{"n_experts": 12, "experts_per_token": 2, "d_expert": 288, "moe_layers": [0, 1, 2, 3, 4, 5, 6, 7, 8, 9, 10, 11], "normalize_top_k": false, "routed_scale": 1.0, "balance_loss": 0.00847, "batch_tokens": [32768, 65536, 131072]}
Below are experts of layer 4 (counted from 0) of a mixture-of-experts language model. Rows are named router (the router's row for the expert), up (a neuron's input weights, with its number), down (a neuron's output weights, with its number) and show model dimensions 0-223. Each number is 128 + 32 x the weight over its row's rms, rounded and kept within 0 to 255.
After each expert's rows: a language model's description of what the expert responds to. This comes from a sample of Wikipedia text that the model never trained on.

# expert 4
router [185 171 117 161  72 142  96  84 117 105 115 166 127 120 159 169 118  81 166 152 133 109 127 185 116 134 145 127 166 112 101 164  92  97 113 117 160 140  82 112 148 107 111 114 133  94  68 124 124 157  79 118 124 125 155 105 115  95 101 112 198 102 139 151  83  97 129 161 125  83 124 154 135 177 152 113 149 114 123 122  44 154 123 122 135 204 123 135 125  87 213 187 169  81  42 129  71 108  69 141 166 123 137 139 126 120 106 139 142 110 131 164 145 153 119 161 163 155  80 105 149 126 161 125  94 171 126 134 113 105 122 133  98 121 100 100 120 114 180 137  61 135  99 146 196 187 122  91 104 146 103 140 196 144 132  99 121 175  63 108 124 131 134 128 160 116 115 114 164 155 143 108 125 154  95 163 161  79  51 190 151 115 103 198 150 134  91 176 113 131 136 161 117 115 102 127 114 156 142 158  89 160 109  98 159 135 109 177 148  64  84  88 143 126 163 126 164 145 131  71  53  97  74 156]
up0 [ 62 130 127 113  96 105  96 122  81 125 141 174  92  97 127 158 170 150 152 140 179 160  98  79 103 115  98 127 110 124 133  43 107 114 156 137 177 178 109 133 171 150 137 163  92 141  88 122 149 141 197 144 186  65 110 161 149  72 131 150 117 166 151 135 195 164 101 128 146 192  82 111 115 150 109 176  73  85 101 156 149 111 150 240 131 118 125 156 143  83 176 129 118 143 171 162 124 140 132 170  82  74  62 154  46  99 108  88 188 141 138 144 112 123 184 134 115 150 134 154 186 120  73 135 156  79 128 134 133 115 175  87  33 137 162 123 127 169 119 107 154 123 114 149 143 168  73 146 159 168 117 140 127 130 164 119  87 153 152 132 136 153 119 112 115 138  71 124 107 108 103 142 107 106 143 103  66 162 138 149 127 107 174 132 100 148  86 151 111 111 146 133 116 126  91 143 102 103 174 124 143 132 148 105 103  85  66 168 139 119 124 120 154 126 165 143 131 144 127  98 108 131 205 149]
down0 [ 96 161 169 140 145  95  85 113 143 139 166 136 138 113 172 138 160 148 123 104 155 133  95  99  82 135 143 163 107 162 171 143 124 149 159 103  90 143 129 117  94 129 165 161 106  98 147 114 152  93 188 124 106  99  94 161 124 120 114 168 100  95 124 197 142 165 102 117  48 127  97 171  57 100 104 206  67 143 127 138  82 128 147 181 149 127 119 148 136 140  77 132 175 126 199 183 157 189 120 137 115 116 125 124  67 118  50 185 214 139 103  84 112 126 118  99 204 151 111  92 162 147 107 157 117 103 128  85 107 109 155 152  85  89 181 151  62 148 168 128 163 133 161 108 110 122 121 120 108 137  72 165  90 180 129 129 106 119  83  59 163 176 117 110  98  80 106  93 123 141 133 115 108 124 152 122 107 145 142 152 154 115 156 170 162 133 132 162  62 100 156 168 125 113 118 107 169 173 154  99 109  83  71 129 103 185 124 112  88 150 138 145 136  76 105 129 112 139 129 165 150 175 118 183]
Description: Dates and infobox fields. Dashes, digits and labels in birth–death dates, coordinates and infobox fields such as Born, Full name, Religion, International career.

# expert 9
router [ 93  97 110  80 104 158 126 136 124 128 116 115 120 178 109 104 148  91 128 150 151 164 118 228  88  71 132 178 165 110 125 132 174  87 156  61 125 130  57 107 131 137 124 109 142 111 112 118 106 126 124 176 136 123 144  63 140 150 135 155 151 140 116 113 146 162 114 154 118 140 161 148 107 184 189 141  94 111 169 118 105 160 190 158 161  99 127 108  72 147 134 124 118  92 128 175 148 105 134 136  77 111  98 102 151 148 189 156 155 167 120 106 120  85 157 135 133 207 114 108 130  42 131 108 113 142 155 167 104  95 113 107 138 138 110  88 106 158  87 113 125 119 137  91 210 128 101 141 171 113  38 121  89 124 127 235 124 137  88 169 123 127 110 112 137 132 117   8 147 109 101 103 169 125 114 112 126  97  95 143 159 155  93  71 115  78 110 198 125 142 135 109  81 108 152  87 169 146 107 125 117 153 141 104  45 146 143 170 149 105 123 117 135 139 149  73 115 157  96 139 155 113 121 120]
up0 [117 133 141 143 174 135 176 128 145 130 176 131 122 140 101  99 132  96  65 148 161 132 103 131 170 157  95 134 121 114  89 118 127  75 148 126 200 126 142 147 146  92 216 117 110  99 112 106 138 181 131  99 162  87 167 129 158 127  79 121 123 135 132 112 107  97  74 121 131 180 154  73 127 124  85  54 104 144 138 114 165 168 123 125  90 129 173  87 166 102  88  66 142 146 131 137 166 189 138 107 130 133  88  88 105 120 122 148 124 124 128 121  90  99 158 136 156 171 119 127 157 136  88 154 138 169 144 186 159 165  88 115 160 157 112 172 138 104 166 117 137  58 145 141 154 130 115 100 112 112 108 107 119 111 129 145 124  71 111 147 101 160 145 195 137 104  84 175 159  90  99 162 118 123 183  23 126  93 135 101 109 154 176 112 124  79  78 138  75 171 151  90 140 131 136  72  93 133 117 103 121  50 160 176 136 130 111  99  47 159 169 178 124  82 191 155 143 104  72 149 119 198 148 126]
down0 [ 83 143 113  96 136  95  98 121 116 129 213 175 146 129 134  41  56  95 186 128 212 157 165 132 128 123 103 108  72 127 154 168 160 118 145 105 115 135 124 117 143 103 129 147 141 150 158 146  97 124  84 123 120 126 140 106 196 153 136 136  96 106 141 158 103 129 169 136 149 121 156 130 137 109 112 152  60 180 117 181 135 117 122 123 155 107 136 200 139 155 128 167 142  99 116 103 112 119 195 120 128 114 173 155 115 113 111 133 154  52  97 118 118 148 123 106 120 173 144 128 150 136 173 110 119 101 113 141  51 116 148 133 123  96 114 116 101  74 167 140 170  76 101 110  70 145 188  78 147 160  94 146 138  89 132 139  91 125 161 154  99 170 160 143 144 119  95  99 134 128 170  95 150 106 123 147 126 177  62 109 182 108  64 170 160 168 102 100 148 116 132 165  90  94 130 188 185 147  90  72 143  35 118 138 139  65  84  76 156 170 138 105 115 144  78 169 138  96 135  95 152 110 157 164]
Description: Proper-name nouns. Later words of place, military and institution names, such as War, School, Army, Street, Cross, Operation, River.

# expert 10
router [ 85  97  72 227 107 112 115 124 111 113 138  99 155 134 166 140 111  97 146 124 138 143 116 194  91  93 120 113  75 115 142 175 136  92 156 145  93  90 104  47  88 125 134 109 158 102 162 118 154 155 155 203 169 133 135  98 162 103 148  67 116 133 168 116 158  93  91 126 117 210 142 129  77  93 170 135  92 117 151 167 111 153 134 198 111 147 120 136 165  66 178 162 105 140 127 129 190 153  80 114  75 164 156 181 134 135 135 183 119 114 107 160 138 170 162 131  94 165 125 120 156 141 184 122 102  99 162  99 198  91  79 137 112  83 150 131 113 211 123 156 168 133 141 159 116 111 135 115 136 178  86  77  88 118 178  69 115 116 100  94  95 160 140  77 137 129 141 101  87 109  72 176 101 103  77 146 136 127  70 144 126 150 145  97 145 150 163 110 104 138  94 144 129 136 161 107  94 108 143 114 145  79 119 116  91  86 174 151 145  91  84 138 168 155 133 174 134 120 146 129 166 116  99 130]
up0 [138 157 155 168  63  58 118 187 100 124 148  84 143 157  81 167 151  94 190 148 110 187 117  65 142 161 142 128 145 181  80 157  92 104 174 117 198  94  89 139 111 152  91 127 128 112 155 168 132 148 137 117 143 139 142 141 125 172 191  98 120 152 141 124  95 193 143  63 122 120 136 134  66  74 148 159 156  65 138 144 170 123 164 131 182 144 154 164 125 109  97 158 134  78 141 142 160 112  99 160 102  91 145 155 170 123 108 170 158 112 158 137 123 105  97  91 128 160 149 142 159 104 134 111 150 126 206  93 140 154 146 113  66 117 211 176 140 157 149 147  77 104  68 189 158 161 151 141 198 150 124 189  92 109 128 113 131 113 134 108 117 119 165  95 144  78 141 139 121 107 122 102 144 110 118 136 134 118 118  61 133 170 125 105 167 208 121 118 107 169  96 104  34 132 124 102 132 169 142 119 156  84 143  97 129 143 118 145 108 113 137 148  57 133 101 141  87 154 130 117 145 117 103 160]
down0 [ 65 122 125 180 101 141  99  96  44 161  96 146 117  67 158 116 207  75 165 121 130 118  95 159  90 196 151 129 127 142 110 161  68 135 122 163 138 134  95  79 151 145 113 181 175 130 143 112 174 161 158 129  79 110 157 128 145 112  93  91 125 117 142 126 116 136  81 109 125 150 126 121 104  66 140 111 111 117  90 170 107 134 137 198  92 117 132 144 135 114 192  81 129 136 147  67 161 153 128 127 144  91  81 155 111 130 102  92 132 140 133 109 165 183 188 144  76 128 122  53 169 138 124  79 139 164 148 116 132 105  91 138 184 142 100 162 135 122 150 159 163 124  82 159 134 107 103 104 127 214 143 151 141 128 134 122  71 116 113 128 113 132 158 145  88 150  89 122 107 148  71 114 106 104 138 172 136  99 111 128 152 138  65 115  70  75 129 182 144 146 105 123 198 175 106  66 103 125 137 136  62  82 162 145 144  77 131  94  57 141 127 140  94 191 156 173 130 118 140 107 127 118 161  86]
Description: Election tables and infoboxes. Labels and values in election results and infoboxes, such as Candidate, Labour, Born, Website, Town, plus years after spaces.

# expert 5
router [ 76 135  97  39 113 177 143 135 131 155 136 123 117  67 110 131 179 128  71 156 115 162 148 113 166 159 174 140  75  80 117 109 124  75 154 180 165  84  67 143 118 127 183 135 126 154 120 100 119 209 141 140 130 106 131 127 107 173 138 156 121 134 157 160 162 127 119 127  54 141 139 128 126 120 188 104  92 176 117 147 109 112 161 153 117 103 119 153 108 118 162 182 213  69 153 163 114 112 118 137 188  76 153 117 140 132  73 127 107 123  61 132 147 120 148 139 117 119 158 112 111  90 109 166 160  54 149 201 112 146 135 120 135  79  97 121 136 108 102 151 193 154 115 100  99 123 119 188  38  84  64 108 133 140 140 115 135 131 184  93  93 147 143 146 144 166 116 134 180 117 123 144 153 117 101 138 136 195 193 117 105 156 118 110  92 127 127 179 136 119 105 123 151 141  88  88  99 131 193  82  89 104  92  62 163 107  69 155 153 119 115 102 101 145 119 134 109 128 121 157 115  98 137 109]
up0 [ 92 144 126 159 139 129 118 134 139 130 117 162 139 132 111 106 135  80 133 134 165 133 129 150 103 143  97 149 116 172 146 142 158 118  97 146 132 103 118 210 170 116 109 214  70  84 159 115 133 106 158 112 126  76 115 158 178 115 126  74  93 122 134  82  88 163 170 163 129 161  81 176 118 121 127 157  99 122  74  73 165 152  83 142 120 149 131 123 144 107  71 164 199 138 132 134 100  89 116 113  69 151 154 149 100 125  95 105 142 129 130 173  73 141 184  92 116 104 118  79 165 191 114 143 161  89  44 173  96 117  90 135 119  97 111 167 154 153  82 160 104 138 126 138 105 171 113 127 151 127  71 133 158 217 130  91 185 173 206 100 177 122 104 130  62 141 173  95 114 166  97 111  70 140 109 114 193 152 124 183 121  81 133 191 167 158 124 142 132 113 127 143 103 122 131 166 148 123 115 194 113 140 118  95 145 157  78 142 120 148 167 138 133  82 153 162 114 131 165 181 154  93 114 102]
down0 [145 130 114 106 105 119 211  96 137 123 123 122  98  86  93 124 162 133 149 128 152  93  94 104  96 105 172 149 147  88 113  97  89 138 157 192 121  87 153 182 132 125 133 120  96 138 156  80 120 170 123 115 144 112 110  88 155 100 162 143 162 219 140 150 164 108  92  56 145 143 151 100  64 184 126 181  72 131 136 121 129 129 170 139 211 133  87  91 155 120 144 167 112 107 139 105 104  98  67 134 135 127 161 105 105  89 124  89 135 189 150 174 114 136 155 103 132  85 131 184 120 102 183 158 115  40 131 112 124 186 154  85 141 124 142 143 169 186 189 109 106 193  99 158  87 127 135  88 118 160 148  69 163 151 142 190 138 123 181 113 117 155 139 142 159 131 134 113 149  91 140 115  95 138 167 128 127  91 105 148 111  90 122 123  65 137 122 114 217 111  80 136 113  55  75 118 188 111 136 178  96 116 108 169 116  76 158 110 143 126  99 145  90 123 132 147 118 128  97 113 128 170 126 104]
Description: Sports career words. Sports biography vocabulary such as debut, season, played, game, career, Cup, plus numbers in season statistics tables.

# expert 7
router [164 134  88 177 108 120  89 145 125 136 161  98  89 118 137 111 122 113 111 164  73  95 109  97 120 142 102 160 100  97 149 142 129 118 161 121 152 113 111  95  85  86 114 166 112 153 122 174 145  95  88 112 122 146  54 131 115 108 112 159 132 154 149 167 136 121 164 102 120  97 120 159 141  99 135 130 170  78  73 157 118 128 142 105 106 122 113 160 128 171 120 135 102 142 159 131 158 142  73 222 123 133 172 177  74  86 151  58 119  89 151 113 106 164 102 148 119 129 153 112 144 179 159 166 125 152 152 102   9 131 178  73 155 118 183 110 144 144 106 153 118 142 174 126 178  85 150 237 117  85  84 113 130 103  79  99 134  90 144 103 162 153 165 128 137 138 116 141 127 164 119  72  87 114 118 135 152  42 126  62 138 128 159  88 149 110 132 141 176 124  88 147 186 154 110  85 170  83 144 117 142 104 218  64 181 161 124 132 128  97 104 140 152  72 123 143 130 144  93 114 138 125 154 119]
up0 [ 90 106 235 104 106 156 165 107 166  78 159 110 132 120 147  97 138 115 125 153 100 176 139 182 169  85  87 178 100 188 124 104 123 156 155  92 105 136 130 136 122 131 130 199 135 130  96 113 127  85 105 140 113 183  96 116 205 112 117 120 206  83 134 140 198  51 160 190 158 153  98 159 119 119 100 124 115 128 122 180 135  91 146 121 125 204 135 138 138  50 107 144 152 159 134 140 106 169  98 110  93 138  31 158 159 153 104 117 151 122  77 101 111 116 141 146 194 131 176 149 107  60 109 130 135 100 170  86  97 125 180 183  79  70 167 114 129 122 134 126  79 132 158 138 135 107 125 106 158 155 113 182 154 153 112  59 150 143 109  91 116 112 164  95 128  83  78  98 150 139 112 127  96 182 167  83 153 152 118 109  97 112 139 122 137 129  65 141  96 119 139  68 113 143 123 132 133 111 157  91 167 149 132 103 156 108 120 148 109 135 174 124 151  90 161 131 107 128 122 129 164 121 108 139]
down0 [127 153 174 122 147 122 123  85 161 112 114 116 144 153 116  94 181 156 129  57 132 110 134 105 194 159 130 175 126  82 113 101 137 157 159  80 141 163 104 166 145 167 136 112  71 105 158 171 140 176 145 158  99 151 100 108 176 105 166 118 109 119 214  88 176 105 224 133 127  90 128 133 112 118 111 175 143 154 188 116 143  83 146 102 184  92 156  75  66 173 115 126 126 127 103 145 159 103 111 113 101 160 138  82 118 191 126 188  92 124 110 128 140 186 135 111 167 168  83 114  70 124 140  93 112  55 148  92 124 132 153 134  90 170 164  71  28  98 103 110 133 141 134 121 125 140 122 103  89 137 117 155 125  86  84 104 134 161 131 145 155  80 124  85 126 158 125 140  89 117 129 152 143 142  71 129 124  96 127  69 104 137 130  62 113 190 149  58  88  81 167 123 136 118 159 126 118 162 139 134 172 139 100 139  96  87 116  80 169 120 137 101 177 120 125 128 113 153 170 148 135 118 186 125]
Description: Table cell separators. Pipe separators and spaces between numeric cells in statistics tables, plus semicolons and dashes separating values.

# expert 2
router [114  91 108 137 178  93 146 164 105 122 141  94  84 178 165  87 111 147 170 164 203 128 133 134  90  64 107 111 160 112 136 149 136 124 130 106 124 121 135 121  77 141 132  72 117  74 170 172 111  34 191 129 141 116 127 125 106  92 170 151 111 182 112 151 132 147 132 105 208 104 174 151 146 166 119  80 184 145 139 166 138  85 125 150 116 129 106 107 124 146  87 169 111 140 141 153 173 136 150 118 163 161 105 171 116  91 198  76 170 124 160 111 148 164 118 110  82  97 147 200 114 108 105 116 109 120 112 112 154  84 141  81 128  94 186 143  70 103 129 125 147 121 186 130 178 130 158 138 116 127 155  88  90  89 126 145 140  96 158 183  66 100 138 103 125 109 130 119  88 144 137 140 166  92 104 133 156 151  80 127 163 162 120  96 147 103  82 129 154 112 162 125 124 179 163 154 101 106 108 137 191 128  90 116  69 135  31 119 153 192 111 112  88  92 150 168 120 100 149 110 110 145 124  45]
up0 [ 77 112 147 182 109  89  82 113 148 114  91 159 116 187 141 142 186  87 162 106 176 162 120 124 108  69 143 111 166  94 123 135 139 109 129 140 144 163 153 112  86 157 136 131 132  86 106  88 162 125 125 169 110 155 133 134 152 161 189  98 131 154 149 140 151 143 157 140 154 114 132  60 117 122 114  51 141 161  79 103 175 141 144 235  82 154 118 138 125 132 121 147  93 157 109 100 139 142 138 170 175  95 121  76 100 155 127 122  88 156 204 141 151  61 159 121 119  68 122 166 159 100  70 143 148 134 158 124 121 128 126 130 161 149 204 139 102 138 102 122 174 111 122 143 115 120 152 111 128 104 195 111 133 134 131 129 152 129 134 179 167 148 166 169 151  78  48 101  98 135 167 134 120 177 158 173  69 108 131 111 146 136  97  95 108  96 146 140 140 164  80 208 121  98  56 169 111 137 127 139 143  43 149 124 148 120  76 116 126  90 125 144 100 137 108  96 142 151  40 112 123 163  89 147]
down0 [136 137 150 111 127 123  75 127 130 148  97 165 154 114 159  96 106 132  78 151 136 194 132 169 164 101 173 104  92  78 141 138 167  81 182 143 121 104 126 186 134 136 127 128 123 155 134 100 105 160  59 183 166 185 165 119 207 131 133  87 109  94  49 149  80  90 192 117  91 154 176  71 141  82  90 154 132 139  78 122 110 116 176 100 111 103 150 135  85 133 180 129 115  93  72 111 145  98 137 126 121 177  90 110 181  57  82 174 206 159 180 152 142 118 107 147  91 168  89 131 138 114  86 149 113 163 149 129 118  78 211 129 134 103  87 142 154 107  64  92 106  90 173 101 146 126 134 122 178 156 101 105  92  68 153 153 146 174 135 153 123 151 149 110 132 151 147 164  72  93 153 114 141 192 117  98 130  84  74 143 157 144 114 143 183 140 109 146 157 155 111 115  90 123 119  96 131 161 109 100 123 132 126 132 174 149 145 128 112 117 145 114 129 171 118 142 166 137 139 144 116 115 171  69]
Description: Capital letters and symbols. Single capital letters, abbreviation pieces and symbols inside codes, formulas and transliterations, such as MXY, NaOH, USS, $, °.

# expert 11
router [ 69 113 172  85 137 144 128 122 142 154 123 142 116 119 144 128  84 162 179 115 118 115  98  67 134 125  96 145 176 111 150 104 110 203 151 152 175 139 133 140 110  99  85 137 109 142 157 102 114 124 191  84 132 151 132 133 145  87 113  72  70 168 153  86 144 167  99 127 192 200  74 137 175  66 110 194 113 122 110 150 169 118  86 118 173 126 134 109 104 163 117  89 194 110 147 147 107 136 136 109  77 132  87 124 134 147 138 148  81 151 151 112 148 108 122 119  92 159 117 153 126 180 104  89 109  98  92 137 145 177  98 159 119 181 123 138 128 123 130 142 144 151 172  99  94 118 107 109 176 140 168  99 119 185 177 149 107 126 137  92 101  86 112 105  80 126 130 142 150 121 149 168 130 113 149 124  94 150 152 132 116  76 202 180 116 183 121  59  42 173 125 148 105 150 154 109 130 114  92  55 156 111  32 153 172 133 148  76 125 176 178 150  82 111  57 100 137 151 158 151 150 110 134 131]
up0 [108 111 101 118  86 204 141 136 164 127  60 125  54 143 171 164 116  91 160 116 152 131 156  77 100 156 169  99 100 118 152 154  96 119 124 113 136 130 172  77 144 127  99 154 113 158 149 140 177 136 179 124 121 106 152 122 184 130 101 139 140  99  90 156 135 172  80 106 151 103 107 154 115  60 114 105 117 138 144  59 132 170 117  90 142 157 198  97  67  33 161 125 119 147 110 155 101 100 109 124 147 135  75  96 114 112 206 139 136 161 123 102 131 113 111 150 129 151 107 128 142 143 135 118 116 115 125 120 155 132 116 134 165 148 138  84 157 117 194 146 159 134 125 132 138 129  98 124 142 147 187 131  96 181 133 125 204 163 100  94 177 181 109 216 102  82 129  53 124  65 126 111 135 140  86 109 152  70 127  92 127 107 163 181 130 119  53  62 124 100 141 180 124 145 153 127  68 120  97 106 127 125 121 199 152 113 150 189 156 133 132 151  73 159 126 104 100 156 111  98 120 123 170 107]
down0 [180  76 112 125  73 135 160 165 128  76  96  76 146 151 120 157 123 187 136 160 134 141 124 152 158  68 105 114 171 150 100 127 203 148 161  70 144 143  97 180 103 203 123  92 129 177 140 136 127  56 163  88 104 103 108 155 138 134 151  71 134 142 112 140 133 161 136 105 166  92 100 172 160 122 105 165  97 139 154 119 137 116 105 118 133 157 131 118 112 169 167 123 194 101 183 100 138 149 115 157 157 202 106 121 104 151 129 131  69 178 113 129 106  87 161  97 141 148 122 141 133 112 140  99 113 122  73  61 141 102  43 120 141 185 159  84  95 115  73 191 115 134  97 168  69 142 137 140 115 127 105 177 179 124 133 120 152 120  71 128 154 113 145 120 173 106 141 126 101  97 115 100 125 124 114 184 166 100 120 153  85 147 127 184 142  91  82 176 127 100 161 108 115 126 122  73  98 119  95 152 105 179 162 219 112 106 148 134 152 144 104 193  98 146 180 110 109 134  99 151 170 155 151 156]
Description: Word-start fragments. Early word pieces and common adjectives starting a word, such as rat, im, un, pl, different, long, open, high.

# expert 8
router [136 131 205 119 149 160 150  98  94  88 181 106 143 103 125 193 182 138 142  99 141  88 121 114 166 152 110  74  37 122 140 126 100 101  81 162  69 104 170 112 151 134 125 153 141 137 109 109 187 147 115 112 118 113 139 140 117 199 114 196 148  69  67  87 119 139 151 148  47  95  94 101 136 142  48 116  90 137 168  68 173 120 142 184 104 131 151 143 130 162 104  71  91 187 120  78 124 102 179 159  73 120 148 127 138 100 151 104 101 211 120 116 139  89 105 109 152  81  97 112 130 140 113 113 138 128  86 131 178 132 161 120 115 159  96 130 162 116 149 134 141 101  90  65 103 145 132  81 110 136 136 129  97 180 152 149 178 121 125 122 182  96 129 141 105 157 102 139  95  78 152 127 154 158 156 147  78 161 136 132 144 125 120 200 189  62 173 112 147 147 125 128 115 121 156  97 111 145 179 108 128  76 146 161 138  89 182 129 116 150 167 140 129 165  84 151 102 153 133 137 142 176 127 112]
up0 [130 117 157 120 150 157 139  90 176 124 178  25 121 115 145 146  72 136 122 153 120 101  89 190  94 135 149 176 171 132 127 150 116 198 168 119 122 110 148 135  80 121  80 117 112 102 124 179  92  91 202 126 135 159 103 122 130 190 122  84  75 133 164 140 119 154 114 132 139 128 122 165 179  94 107 174 147 215  86 207  77  95 109 134 126 106 112 143 127 139 108 144 117 149 201 168 153 163 124 116 120 175 148  75 138 157 173 111 103 126 171 146  60 164 137 167 106 136 115 104 130 149  98 154 102 109  98 115 181 152 123 113 127  82 153 160 133 102 124 161  87  80 124 118 137  87  69 104 134 182 126 112 111 179 138 121 142  71 124 182 159 155  92 107 142 131 146 124 119  67 116 117 154 154 126 135 168 100 136 112 156  86 134 154 100 172 127 156 113 149 117 117 177 169 133 102 154 113  77 137 150 103  88  75 123  80 120 149  92 189 112 187 197 126  83 152 173 142 126 162 147 142  64 131]
down0 [128 183 112  92  88 145 111  88 108 144  86 169 137 139  80 172 101 102  82 122 133 109 163 134 181 147 110 116 129 112 117 110 124 136 129 142 109 111 151 156 151 114 117 126 125 119  82 163 114  91 173 164 121  97  63  86 127 138 160  85 112 144  82 101 124 144  68  74 111 111 115 112 147 155 125 100 128  96 141 115 171 190 177 111 105 145 141 100 150 137 153 146 112 115  38 152 142 192 141  97 177  80 110 195 139 159  79  68 167 174 170 112 142 160  68 116 215 154 171 191 104 114  98 103 169 110 123  98 174  87 160 223 150 126 162 108 142 132 180  87 167 143 135  97 178 154 128 145 145  87  96  84  71 137 117 110 122 185 192  93 132 122 136 152 114 112 164 105 123 159 130 132  61 129 113 118 139 128 140 129 144 143 123 149 117 133 122 121  73 175  95 111  90 110 148 160  90 120 143  98 125 151 118 125 150 145 171 141 175 101 164 148  59 175 172 171 107 158 116 127  81 172 103  75]
Description: Sentence-ending punctuation and prepositions. Full stops, commas and linking words in running prose, such as because, that, which, in, to, with.

# expert 1
router [152 145  49  61 143  84 127 121  94 128 182 133 137  72 109 118 165 157 126 157  85 139 117  82 149 105 166 111 111 144 137 110 109 128 131 148 193 103 141 163 105 154 139 110 118 173 203 122  94 127 140 157  83 126  98 155 128 137 101  89 153  97 131 186 129 109 135 140  85 216 114 133 110 103 106  95 147 122 111 142 216 110 104 107  94  94 136 112 146 124  51 116 157 139 159 107 140 191 110  82 197 135 162 142 133 169  86 171 141 105 126 112 118 144 161  86 173 131 165 175 115 123 123 193  79 107 192 133  98 164  83 142 115 151 142 157 188 139 141 154 107 105 154 200 133 140 158 141  90 149 208 164 132 125 103  86  80 104 129 124 155 131 117 135 124 132  76 137 167 131 129 163 112 110 123 129 136 110 157 133  69 157  67 166  97 102 195 155 105 134 112  42 154 166 110 166 142 161 164 110  84  85  91 160  86 124 149  98  97 118 128 131 170 118 110 152 132  93  86  92 102  82 134 144]
up0 [101 116  84 137 125 122 136 127 104 163 177 129  72 108 107 235 150 154 133 163  97  43 133  85 114  77 120  89 152 181  88 151  94 140 127 138 155  94 165 135 142 120 153 127 147 140 112  68 124 119 129 102 115 111 148 168 139 129 111 146  95 139  99 175  92 100 162 245 123 192 103 119 110 126  75 150 140 123  78 103 178 164 133 114 164  90 145  85  94 136  43 105 128 171 152 134  96 196 136 150 153 177 103  78 139 151  79 128 148  98 115 113 134 186 160  91  98 100 144 120 140 123 101 109 112 154 148 140 113  90 165 106 168 130 130 132 103 163 140 109  98 159 131 139 154 187  88 148 111 159 141 123 139  77 125 103 108 134 157  95  93 135 123 127 163  79  75 119  44 133 112  92  94 116 161 115 157 103 110  68 117 114 178 188 148 115 140 153  99  93 111 154 112 133 156 144 135 114 132 146 118 134 114 172  84 210 170  54 134 121 176 107 132 102  57 129 134 163 119 114 161 132 139 129]
down0 [118 128  95 146 158  74 136 190 146 163 105 152 142 122 201 115  67 145 114 131 140 104 134  91  91 137 183 135 107  87 106 126  94  93 143 180 158 132 175 152 171 137 174 115 105 125 116 133  97 132 121  95 134  98 183 116 100 130 160 120 107 120  97  93  72 130 151 102 131 167 128 151 104 136 124 181  43 122 138 183 144  66 129 158  41 146 163  90 143 135 158 137  96 172 115 179 117  97  98  92 143 134 209 115 129 124  84 208 131  63 143 119 132 142 120 132 146 126 155  89  85 166 122 147 132 172  85  91 100 150 105 193  86 137  87 189 137 173 132 122 117 126  53 175 151 103 120 124 128 111 139 114 102 121 184 138 132 143 101 110 116 212 135 144 141 124  98 114  81  98 105 125 168 176  89 191  70 140 140 146 109 150 157  88 181 135  63 117 137 137 149 149 185  99 164 101 121 152 123  95 182 132  81 161 104 115 139  81 109 137  80 146 109 124 186 129 122 116  95 108 105 145 115 166]
Description: Table headers and superlatives. Header words and cells in sports or chart tables, plus superlatives and award words such as most, Best, least, Year-end.

# expert 3
router [146 110 146 142 139 119 128 110 138 139  78 119 191 160 119  78 107 125 128  90 140 141  93  92  66 181 128 182 157 153 129 142 169 188 134  95 119 169 218 172  91 119  89  87 118 134 102 154  98  71 145  97 161 134 133  63 164  82 135  91 127 159 181 122 168 120 104 138 185 112  89  86 145 142 118 137  74 145 162 113 135 108  86 122 162  90 128 100  69 118 170 100 162 148 128 123 161 103 153  90 115 127  78  94 156 179 108 193  94 149 138 120 108 126  97 155 155 159 123  91 118 146 156 110 162 131 116 106 154 137 152 123 149 133 146 166 116 143 127  58  74 123  98 164  87 125 131 115 152 121 195  90 166 118  61 103 205 146 127  99  94 133 117 135  83 121 163 129  82 141 115 117 120 139 158 115 114 150 161 138 118 108 154 139  89 225 104 108 116 131 175 160  87 105  88 148 157 105 148 198 167 160 110 136 106 149 152  59 126 166 142 134 173  69 124  59 116 143 157 212 142 113 118 111]
up0 [144 128  98 141 138 150 117 112 155 141 107 127 123 130 157 102 146  97 145 120 121  71 162 116 100 166 161 140 142 140 178 154  38 102 141 103  91 160 137 143 122 107  64 120 130 167 152 140  88  82  46 134 120  95 168 126  83 148 128 148 139 178 150 149 115 107 129 151 123 100 138 113 118 104 115 162 124 140  93 128  86 215  82 142 111 119 101 185 166 150 175 141 130 104 107 149  98 163  87 136 127 212 116  87 106 116 113 147 160 155 114  97 130 165 159  78 171 132 157 108  99 149 146 102 105 120 127 163  57 150  94 166 113 160 136 130 135  85 108 101 156 143  83 105 192 180 187 160  93 124 187 143 117 116  99 143 142 115  78 148 121 132 102  89 116 131 169 152 192 143 171 157  71 186 129  95 146 104 109 114  99 127 144 184 103 187 118  96 131 166  52  94 149 142 129 180 152 132 122  69  72 179 110 186  79 185 121 123 146 175 147  80 164  64 132 155  94  98 121 126  87  87 159 116]
down0 [132 123 126  39 132  83 119 108  98  87 166 189 129 117 107 165 163 132 134  94 149 126 131 115 138 151 169 130  88 108 102  85 163 126 110  61 143  89 118 160  92 185 132 150 103  90  88 120 140 128 167 165  92 106 153 183 153 169  74 139 181  98 135 130 110 152 110 176 144 198 161 154  86 129 111 122 118 183 148 105 157 104 198 108 122 111 158 116 107 124 136 132 167 122 148 119 125 118 153  98 116  74 174 118 178 168 128  92 106  90 166 121 167 106 107 169 168  89  93 128 104 141 136 118 138  82 133 124 113 137 166 128  72 114 168  95 116 112 147 151  87 126 113 177 136 103 115 176 123 133  58  53 106  73 140 159 101 118  99 158 112  95 153 148 176 151 179 167 114 128 134 143 204 122  82 211 119  97 108 150 170 105 123  36 186  88 136 153 112 141 115  95 127 136 151 110 178 170 166 120  81  99  85 124 152 126 152 146  81  57 124 163 140 169 143 112  96 145  96 129 112  87 127 178]
Description: Plural noun endings. Plural and nominal suffixes closing nouns, mostly in science and biology text, such as -ors, -ations, -isms, plus people and population.